From a checkpoint of a small mixture-of-experts model trained on Wikipedia.
Size: 14 layers, width 256.
Below are experts of layer 10 (counted from 0) of a mixture-of-experts language model. Rows are named gate (a neuron's input weights, with its number), up (a neuron's input weights, with its number) and show model dimensions 0-255. Each number is 50 + 15 x the weight over its row's rms, rounded and kept within 0 to 99.
Before each expert's rows: a language model's description of what the expert responds to. This comes from a sample of Wikipedia text that the model never trained on.

# expert 3
What it handles: Mid-word pieces containing b, such as b, ab, ub, ib, bu, in names and words like Zebra, Label, Website; also stray " on".
gate0:47 61 58 58 48 60 52 33 26 42 23 74 61 45 59 52 33 80 34 49 59 42 40 20 63 53 41 58 74 62 56 67 49 65 34 37 66 42 43 67 57 71 23 46 20 61 67 52 45 53 33 44 46 62 56 44 50 78 66 28 71 71 74 44 48 83 51 71 57 71 36 56 33 21 43 52 58 70 17 65 31 51 56 53 62 41 74 24 45 46 63 55 45 42 38 56 57 41 54 45 50 32 63 43 24 67 31 63 58 62 85 41 41 55 88 55 42 44 45 57 69 14 75 58 74 48 56 78 41 48 49 74 49 38 48 55 77 50 41 48 46 44 38 67 53 36 55 53 66 70 11 68 37 21 60 42 66 73 80 68 60 73 55 31 44 44 61 25 26 61 57 60 60 52 23 38 68 32 48 53 54 42 35 53 61 72 39 68 36 66 71 46 55 48 46 54 66 32 47 58 43 48 57 51 43 55 40 35 67 45 67 43 55 43 58 47 53 28 48 49 63 37 71 32 70 31 41 53 55 58 57 66 56 19 51 44 45 34 64 16 72 45 74 48 46 84 56 60 72 70 36 60 75 54 41 37
up0:55 56 50 45 67 51 42 22 55 39 43 54 58 26 60 57 36 51 44 64 58 64 51 41 68 88 26 58 50 61 52 62 48 45 62 55 70 57 59 70 36 40 32 43 45 75 68 44 65 69 17 39 16 83 69 61 72 61 74 33 36 48 43 44 41 52 59 50 70 70 52 40 65 50 62 56 65 48 50 54 26 40 51 42 59 45 75 72 63 41 60 55 36 60 66 55 53 46 30 39 33 42 43 44 62 58 30 35 53 55 44 52 11 80 85 50 26 68 56 84 52 13 80 63 65 52 48 70 56 50 55 67 76 50 36 76 60 54 47 60 74 44 49 59 39 13 58 53 93 57 34 62 67 32 43 35 47 50 96 32 46 66 72 38 38 25 66 50 64 47 31 56 54 52 53 41 40 71 53 37 32 38 26 23 53 46 58 55 14 70 82 53 64 59 38 60 68 63 41 56 73 38 57 54 46 31 36 24 55 74 57 70 67 31 60 56 53 42 51 29 47 43 65 37 55 42 34 58 45 52 44 44 50 42 51 46 48 41 51 49 84 44 56 58 41 50 39 65 50 73 48 38 57 67 48 44

# expert 15
What it handles: Mid-word c pieces and word-initial re/co/pre prefixes, as in announced, council, Secretary, resident, reduced, capacity.
gate0:52 63 59 47 67 43 33 55 74 30 73 30 73 34 48 52 69 44 50 56 54 67 60 47 44 44 54 32 51 30 45 46 65 34 40 70 37 59 40 64 51 47 79 35 59 60 64 44 40 72 68 51 31 55 47 27 46 38 61 57 42 30 24 42 47 45 32 41 56 54 76 66 49 50 82 54 80 59 61 60 54 33 59 59 54 67 27 70 49 67 48 53 58 49 55 39 57 47 46 48 15 74 50 37 60 61 36 46 24 37 39 37 53 76 75 58 62 33 41 64 38 62 40 41 47 64 55 50 76 42 58 71 35 12 43 87 64 48 32 37 48 28 64 34 43 41 90 25 51 57 74 41 53 41 14 52 53 41 41 51 46 67 41 75 35 46 41 59 61 40 38 80 44 71 79 43 53 64 39 49 52 33 42 51 47 38 55 36 46 56 59 59 55 33 49 33 21 66 58 47 43 42 66 35 52 35 63 73 31 72 68 44 23 74 55 62 33 58 36 19 27 84 79 56 35 66 56 40 20 49 63 62 48 58 43 18 76 37 56 41 34 55 19 53 47 41 60 58 52 35 53 64 20 33 34 69
up0:50 56 64 50 65 42 40 75 28 47 47 57 52 45 76 71 41 43 49 46 25 55 56 74 46 66 36 58 46 42 54 61 44 54 74 63 61 51 47 62 43 58 30 67 50 67 39 54 47 39 65 25 70 19 30 51 44 48 65 57 52 78 32 54 66 98 54 53 39 51 65 17 54 69 52 33 53 58 37 28 54 50 38 64 44 74 38 37 50 42 56 68 51 61 78 45 83 73 31 31 48 51 84 46 45 52 59 29 50 65 47 46 47 46 43 36 39 17 51 52 45 41 45 47 69 65 72 59 22 59 51 56 52 43 48 60 59 50 68 35 77 50 78 39 60 48 40 56 48 26 59 65 31 57 74 32 47 58 46 42 06 66 31 63 50 61 63 50 49 69 80 56 72 57 58 51 34 85 36 47 08 28 29 58 68 56 49 43 48 58 74 44 61 58 41 40 58 47 31 56 55 61 80 36 44 49 31 49 46 46 56 46 40 52 40 60 62 31 67 45 55 77 42 66 14 34 62 66 47 73 83 45 47 27 32 37 43 50 59 42 49 50 49 37 57 22 19 61 78 13 44 51 66 38 50 33

# expert 45
What it handles: Mid-word or final s pieces and plural suffixes like es, ers, ities, ations, as in sponsorship, Wisconsin, lyrics, features, philosophy.
gate0:25 31 59 63 38 65 47 55 14 45 37 58 54 59 74 68 54 51 61 46 50 46 62 45 54 76 65 46 52 14 40 57 82 42 78 46 52 41 36 60 55 35 61 55 53 44 58 63 50 06 23 54 56 63 44 51 35 11 31 48 40 37 13 25 77 62 28 05 51 58 42 76 26 54 39 63 52 50 78 56 45 74 56 80 82 41 45 54 61 69 47 34 69 65 58 41 38 26 32 56 57 50 57 60 37 61 32 44 51 52 61 45 45 49 46 67 41 52 46 59 38 38 36 71 68 43 31 27 54 42 72 34 45 25 43 50 44 36 39 42 39 65 55 58 41 36 68 56 60 70 79 65 42 60 34 49 33 35 59 60 33 68 33 55 70 34 63 44 71 17 34 36 75 57 26 49 61 44 39 47 71 40 33 65 35 39 41 62 43 60 43 64 75 68 21 58 39 45 49 60 64 42 44 49 27 53 66 38 42 56 31 47 26 44 46 34 42 53 50 35 44 70 45 49 22 75 49 58 61 36 68 44 25 54 29 66 62 47 71 19 42 57 56 56 29 54 39 47 50 55 48 72 30 48 55 54
up0:40 57 68 74 54 50 48 36 68 33 28 60 51 44 51 53 58 55 59 29 63 33 50 80 78 37 46 54 26 52 51 39 53 57 59 65 46 50 26 63 53 60 70 89 52 66 61 38 46 64 65 53 74 33 57 43 64 72 58 62 38 24 52 64 62 73 42 40 56 62 25 60 40 43 58 21 36 46 35 65 56 47 18 59 61 72 74 79 30 26 32 49 50 50 42 56 29 29 47 59 72 56 63 47 35 31 50 37 70 45 70 41 55 28 33 30 15 38 22 65 86 42 44 62 40 51 50 56 74 28 30 52 56 58 43 54 44 50 71 78 59 45 48 59 58 50 30 33 13 51 67 36 12 54 63 52 43 41 66 62 41 33 54 57 16 17 39 62 52 61 36 43 56 60 55 72 45 44 50 56 53 45 71 19 31 57 62 69 61 49 42 60 58 37 57 50 43 34 54 53 43 88 47 27 23 53 47 59 43 56 61 48 45 42 21 57 63 55 55 37 57 55 32 44 18 37 45 62 31 61 72 39 34 25 62 55 44 52 46 51 69 44 29 49 33 35 85 61 50 41 38 57 64 52 50 18

# expert 11
What it handles: Line-break tokens ending rows of infobox lists, wiki tables and headings, such as after release dates, taxonomy fields or table rows.
gate0:18 14 52 66 37 53 55 20 51 24 53 58 50 74 42 64 73 26 40 41 40 56 47 12 29 49 52 32 51 67 26 40 80 42 66 45 69 59 67 28 29 33 64 76 48 48 48 45 62 38 23 48 48 42 54 38 44 53 25 33 21 33 69 53 50 62 52 62 57 36 80 78 72 48 64 57 66 62 32 50 27 53 65 35 46 67 49 41 50 52 46 49 34 43 39 60 53 34 26 69 46 54 47 67 83 42 34 42 62 62 51 42 35 62 32 52 59 67 55 37 40 48 44 68 56 55 45 56 56 17 51 35 51 35 68 59 45 50 42 52 46 50 36 41 49 44 70 42 44 57 32 27 56 47 75 49 41 62 48 81 32 46 31 38 57 31 97 71 46 32 74 51 69 64 72 36 27 52 60 51 38 53 27 54 56 38 53 47 73 55 60 49 66 48 65 44 33 62 56 50 89 52 50 44 53 65 68 47 47 30 70 27 46 47 52 41 48 63 59 31 37 39 29 60 33 71 26 66 54 49 27 56 73 49 51 60 64 75 59 55 20 73 39 65 15 52 49 44 66 39 70 54 59 64 88 60
up0:44 53 31 60 52 65 28 22 42 52 59 92 20 60 50 48 63 43 40 63 44 52 28 38 14 45 48 53 50 58 29 50 64 34 60 67 31 51 55 63 38 44 65 58 46 26 62 48 54 28 32 43 57 54 40 71 33 60 44 29 48 07 59 48 42 46 51 34 46 57 64 69 64 40 69 45 41 29 56 39 29 60 61 86 61 51 49 14 48 41 51 53 58 59 70 36 49 46 34 20 51 46 37 79 33 43 27 63 54 34 60 49 40 47 41 39 17 53 55 57 54 34 44 76 43 47 70 51 63 61 50 54 52 41 59 59 49 60 65 85 75 58 36 36 70 46 58 38 40 57 77 41 63 23 56 06 48 41 41 41 41 71 43 55 80 28 52 29 59 67 48 53 41 24 48 38 56 42 44 57 69 30 59 36 63 35 63 30 59 69 62 33 47 72 45 60 65 40 64 18 82 51 61 38 37 51 61 41 61 43 83 27 56 51 68 59 33 34 42 65 21 35 39 33 59 56 11 60 40 44 64 33 73 33 48 31 45 58 68 40 36 40 35 61 31 59 58 53 76 50 39 40 63 36 47 59

# expert 23
What it handles: Consonant-plus-a or o syllables opening names and rare words after a space, such as Hawaiian, Pakistan, Palacios, Novi, hapax.
gate0:52 46 74 50 60 53 46 35 68 56 46 62 38 43 40 44 51 46 50 75 33 71 49 42 69 59 41 40 78 54 42 48 61 54 63 73 50 27 53 40 23 26 44 44 46 89 25 64 43 50 19 39 37 64 30 59 45 51 30 54 52 34 61 25 60 60 45 79 68 37 74 68 43 18 35 59 62 38 29 47 54 81 33 55 63 57 37 52 83 48 66 36 43 53 29 47 42 35 59 62 38 41 60 57 70 26 54 80 22 33 19 69 36 43 72 44 41 36 72 56 35 27 50 16 60 67 49 44 63 45 43 46 62 56 45 38 62 50 63 61 31 32 32 57 68 46 53 24 43 56 48 56 44 00 43 51 41 50 47 23 32 38 75 29 67 70 44 44 53 42 32 62 46 59 68 46 33 73 46 42 63 63 49 67 24 87 15 37 40 40 64 70 54 59 51 54 50 60 40 23 38 31 38 61 43 45 65 38 54 72 18 58 17 58 58 63 58 54 50 56 43 38 49 26 47 54 54 58 63 63 62 49 57 57 59 55 59 60 45 56 20 59 36 53 38 59 31 28 75 57 38 53 41 51 23 46
up0:30 27 70 22 79 35 34 42 41 59 50 51 40 59 41 38 68 46 45 36 52 57 29 63 64 52 56 50 55 52 30 51 71 48 62 58 51 47 54 62 36 49 31 30 66 58 21 59 34 63 25 53 37 35 20 46 69 46 56 32 43 53 54 66 54 39 34 56 67 53 68 77 42 23 30 68 58 60 50 32 42 51 56 41 48 69 64 46 84 53 63 56 26 59 60 44 38 30 49 53 40 42 42 45 71 50 45 81 46 65 30 79 52 41 47 59 53 44 64 67 43 45 25 43 57 30 16 61 26 43 48 69 53 43 42 59 62 57 88 47 48 48 31 74 51 55 47 38 76 44 60 48 58 55 34 60 49 53 51 32 39 31 61 38 57 48 60 35 70 21 25 64 48 56 48 33 45 40 49 26 32 53 58 43 43 73 18 68 41 71 29 26 34 44 50 66 60 63 70 39 36 37 52 53 03 52 56 66 81 84 29 61 41 75 69 72 71 59 58 64 27 56 68 65 30 59 55 59 51 56 54 57 52 75 46 52 42 61 48 67 23 73 54 51 51 59 36 14 58 67 87 29 41 51 24 54

# expert 47
What it handles: Mid-word pieces with l, such as el, il, ol, in personal and place names, e.g. Boltzmann, Peláez, Wilson, Pennsylvania, Basel.
gate0:76 55 39 56 58 49 49 74 47 36 56 60 51 47 52 42 66 56 49 54 57 48 74 46 53 59 30 54 54 55 50 52 35 30 49 50 47 34 69 70 54 55 55 51 65 37 54 62 65 66 42 65 52 30 46 57 41 44 64 50 66 39 75 40 49 48 49 33 25 62 68 68 44 37 35 45 24 21 44 45 40 57 51 75 83 44 37 29 15 40 54 90 39 74 52 75 28 38 68 61 47 33 45 29 10 32 28 38 60 67 54 41 27 63 69 39 68 75 64 78 42 30 25 59 63 63 75 42 48 57 53 68 59 55 60 63 64 43 52 55 63 37 45 54 59 24 45 40 33 44 43 40 50 39 50 42 37 44 86 45 73 48 70 22 59 38 47 45 47 48 73 59 68 64 71 89 52 67 44 54 84 40 53 24 54 22 59 43 38 45 59 61 56 13 71 63 66 23 39 34 65 52 84 66 69 61 60 36 51 36 48 27 60 67 61 45 30 60 27 42 50 45 71 51 45 37 55 44 44 57 51 60 64 49 17 37 55 30 67 26 36 61 43 68 63 71 74 64 54 23 30 56 47 46 42 68
up0:37 39 48 52 36 57 32 72 73 33 60 49 57 38 47 43 91 57 60 34 58 53 71 63 57 58 49 43 37 37 18 55 32 42 49 64 33 62 73 56 63 57 66 50 60 65 57 44 46 41 38 63 44 45 60 37 27 64 50 65 74 58 63 49 60 36 40 45 20 63 62 56 36 42 54 56 42 27 76 29 39 84 34 67 67 20 59 51 27 37 32 56 63 68 67 73 60 49 41 52 25 66 57 34 39 36 34 49 61 63 75 64 30 54 76 43 46 72 60 38 51 35 48 57 59 51 49 53 58 51 67 48 70 48 62 57 41 23 83 76 26 48 66 60 43 38 57 54 46 23 78 13 46 77 49 47 51 51 67 64 52 63 34 53 33 43 71 51 61 56 59 40 80 72 70 77 60 69 58 76 45 21 82 53 51 42 34 47 29 55 62 29 54 50 44 66 48 46 71 32 54 58 49 52 65 84 46 37 59 38 42 41 73 44 58 42 13 49 24 36 25 60 54 20 49 26 60 29 55 63 61 52 73 50 53 41 75 47 39 33 25 44 43 46 49 70 70 66 37 26 51 44 34 55 43 66

# expert 54
What it handles: Middle syllables of longer words such as min, an, il, iv: diminutive, simultaneous, Spanish, divine, musician.
gate0:52 62 77 62 53 72 71 30 16 65 62 82 53 37 36 32 53 69 37 58 64 20 55 33 51 33 61 34 94 32 65 42 53 21 73 17 45 54 48 67 46 40 38 26 29 71 59 41 45 38 49 60 62 41 68 45 55 18 36 35 60 53 68 66 40 63 68 43 55 46 55 37 49 42 58 33 67 69 70 31 33 43 48 57 49 70 56 58 46 38 57 55 55 59 28 17 54 39 56 39 66 70 65 44 68 42 52 43 75 33 63 75 43 41 53 58 64 60 37 52 57 37 64 64 12 49 50 42 44 36 59 37 24 44 29 21 71 78 76 64 29 67 89 83 33 65 52 34 63 37 45 58 49 32 36 37 51 33 58 44 73 76 32 58 73 60 53 33 53 45 23 42 20 39 36 61 11 33 60 35 37 52 37 53 61 56 49 48 55 26 59 57 43 31 55 45 52 46 16 24 45 46 35 51 48 60 41 44 57 68 46 46 44 51 45 62 50 56 56 70 75 60 61 52 44 41 56 34 59 63 51 44 38 38 61 62 32 55 50 41 46 76 43 75 52 51 68 44 63 57 41 58 42 33 65 42
up0:40 66 72 64 48 40 42 65 50 27 46 59 58 55 50 45 60 50 51 60 68 38 41 50 27 47 43 68 42 50 75 52 42 02 49 28 46 08 36 53 79 24 48 38 39 54 49 76 25 43 16 57 56 53 73 34 53 39 63 28 46 17 21 37 38 50 37 09 60 33 59 58 43 11 58 75 56 57 49 55 38 66 62 70 54 51 77 37 42 66 44 38 66 33 40 23 32 78 66 61 36 56 31 46 45 55 74 47 40 44 45 61 54 54 73 38 44 66 31 50 29 29 43 33 57 47 52 53 35 27 50 30 50 40 51 50 60 34 60 38 59 27 59 68 41 63 49 63 51 56 50 53 37 47 64 45 32 66 43 25 69 72 64 38 69 29 58 05 42 74 61 53 40 55 87 58 50 49 56 66 73 26 32 56 44 66 25 70 30 55 40 59 32 61 48 32 32 52 34 52 63 45 54 46 53 42 63 33 57 58 34 60 40 34 41 45 55 54 43 64 43 49 52 36 49 49 26 72 39 48 71 49 37 42 11 54 32 58 36 67 67 47 25 59 68 44 71 48 53 61 59 49 54 29 29 53

# expert 44
What it handles: Final pieces of place and personal names, such as -shire, -ville, -ton, -wood, -ley, in Birchwood, Livingston, Richhill.
gate0:35 63 65 53 55 35 70 37 49 54 38 63 32 58 33 40 51 47 50 42 33 42 42 26 55 47 65 27 41 40 27 47 35 75 55 60 42 65 42 00 63 50 43 34 33 48 44 39 46 42 71 86 78 49 33 86 72 65 43 46 48 44 60 43 56 54 70 72 71 49 56 60 42 55 60 56 19 55 39 44 58 45 54 69 86 47 36 36 73 38 42 55 27 38 43 23 20 52 58 42 82 64 68 46 46 32 48 53 83 62 36 48 51 74 49 27 33 39 28 42 50 46 48 65 44 67 43 53 51 57 55 58 40 46 28 28 69 71 50 21 38 67 61 41 68 66 37 41 52 51 68 64 50 41 48 54 54 49 33 84 55 50 46 53 55 72 48 42 51 13 38 57 49 29 34 46 37 47 40 51 62 66 28 41 44 69 44 57 45 70 66 42 67 27 49 44 45 23 41 35 49 43 59 46 33 39 22 33 53 64 44 42 36 75 21 12 69 35 34 50 56 58 31 20 54 47 44 51 34 34 70 09 46 54 43 44 27 71 45 45 41 62 29 57 54 59 19 64 27 50 35 42 40 52 52 28
up0:61 68 63 52 43 79 34 60 36 56 50 60 29 43 63 32 41 57 34 26 76 54 62 52 62 56 44 62 48 56 57 57 48 69 24 55 32 35 72 27 38 47 66 45 45 49 56 73 56 63 53 39 66 31 80 46 60 55 65 75 41 27 48 46 67 83 47 48 54 42 78 64 44 37 40 66 77 46 50 51 43 59 64 46 67 45 58 63 59 56 51 72 39 65 27 39 67 47 48 43 55 27 15 42 30 49 61 25 19 53 65 43 25 41 38 55 66 62 55 53 37 39 33 72 54 45 69 61 42 40 76 41 60 31 52 48 30 47 71 81 22 37 60 65 62 44 37 17 64 53 33 67 68 69 35 50 33 34 84 54 46 45 60 55 53 43 50 53 52 58 36 35 46 59 41 63 62 47 58 56 71 26 67 48 65 71 30 52 66 33 47 55 73 37 18 61 30 37 32 34 44 49 75 72 28 43 86 80 71 42 64 23 51 37 44 54 36 44 17 56 73 31 47 56 43 75 35 45 55 48 67 63 22 49 41 62 47 46 49 67 33 42 47 42 51 31 68 38 62 62 54 68 89 66 63 59

# expert 55
What it handles: Noun-forming suffixes and plural s ending abstract nouns, such as -ation, -ment, -ence, -ity: correlation, inclement, debates, modifications.
gate0:48 50 55 35 19 60 64 36 52 42 35 41 70 57 51 77 65 26 70 36 43 55 51 72 41 46 35 52 74 58 49 21 28 50 34 49 48 34 51 67 73 46 41 57 59 81 34 18 49 50 65 39 70 41 63 48 56 61 66 41 55 58 46 24 54 43 41 83 46 44 62 35 51 25 53 83 42 55 61 57 55 34 31 64 59 53 22 28 51 50 51 26 57 67 32 47 34 62 53 38 44 59 34 42 40 38 51 39 51 32 41 51 52 56 57 66 22 47 30 36 76 51 49 59 42 40 40 62 41 44 73 60 56 74 38 38 59 78 42 46 50 58 73 63 42 39 56 35 37 68 29 36 72 67 86 33 81 32 46 78 70 75 37 53 51 83 51 53 75 71 54 65 69 45 56 21 47 57 35 45 55 63 49 67 27 63 60 56 21 56 68 50 64 57 53 43 63 29 45 48 52 62 71 23 49 23 37 44 60 57 53 47 47 46 06 66 42 52 29 36 38 47 48 46 37 62 88 27 38 58 46 71 46 43 45 61 28 51 35 72 63 74 74 52 83 72 43 71 40 55 43 34 43 50 66 67
up0:41 38 32 32 47 37 46 71 69 25 51 59 55 35 49 57 86 58 43 41 24 39 41 43 68 35 34 37 38 42 37 44 69 60 66 67 51 32 39 43 50 61 37 38 22 29 25 42 61 20 52 23 42 30 53 54 46 30 63 43 72 50 52 37 40 42 60 47 42 33 19 36 64 53 37 31 44 34 54 62 72 39 46 72 72 56 36 56 53 36 49 58 47 46 38 39 47 41 60 51 52 66 51 40 60 24 70 55 66 83 71 72 65 73 40 39 54 81 58 32 47 79 56 48 55 49 42 66 23 56 75 66 53 63 52 72 68 59 27 66 24 45 44 53 22 21 53 62 62 49 37 35 53 57 66 59 77 41 39 65 69 51 40 57 62 64 58 49 74 32 38 36 68 57 55 67 50 16 35 77 25 45 47 43 75 44 88 34 65 41 44 54 39 52 41 70 40 36 53 35 24 58 77 51 62 43 48 75 84 49 71 48 20 62 46 48 56 47 44 60 43 54 37 79 07 29 61 72 50 42 39 64 41 60 45 62 46 53 29 53 42 47 60 41 33 38 46 41 29 66 28 28 48 44 41 44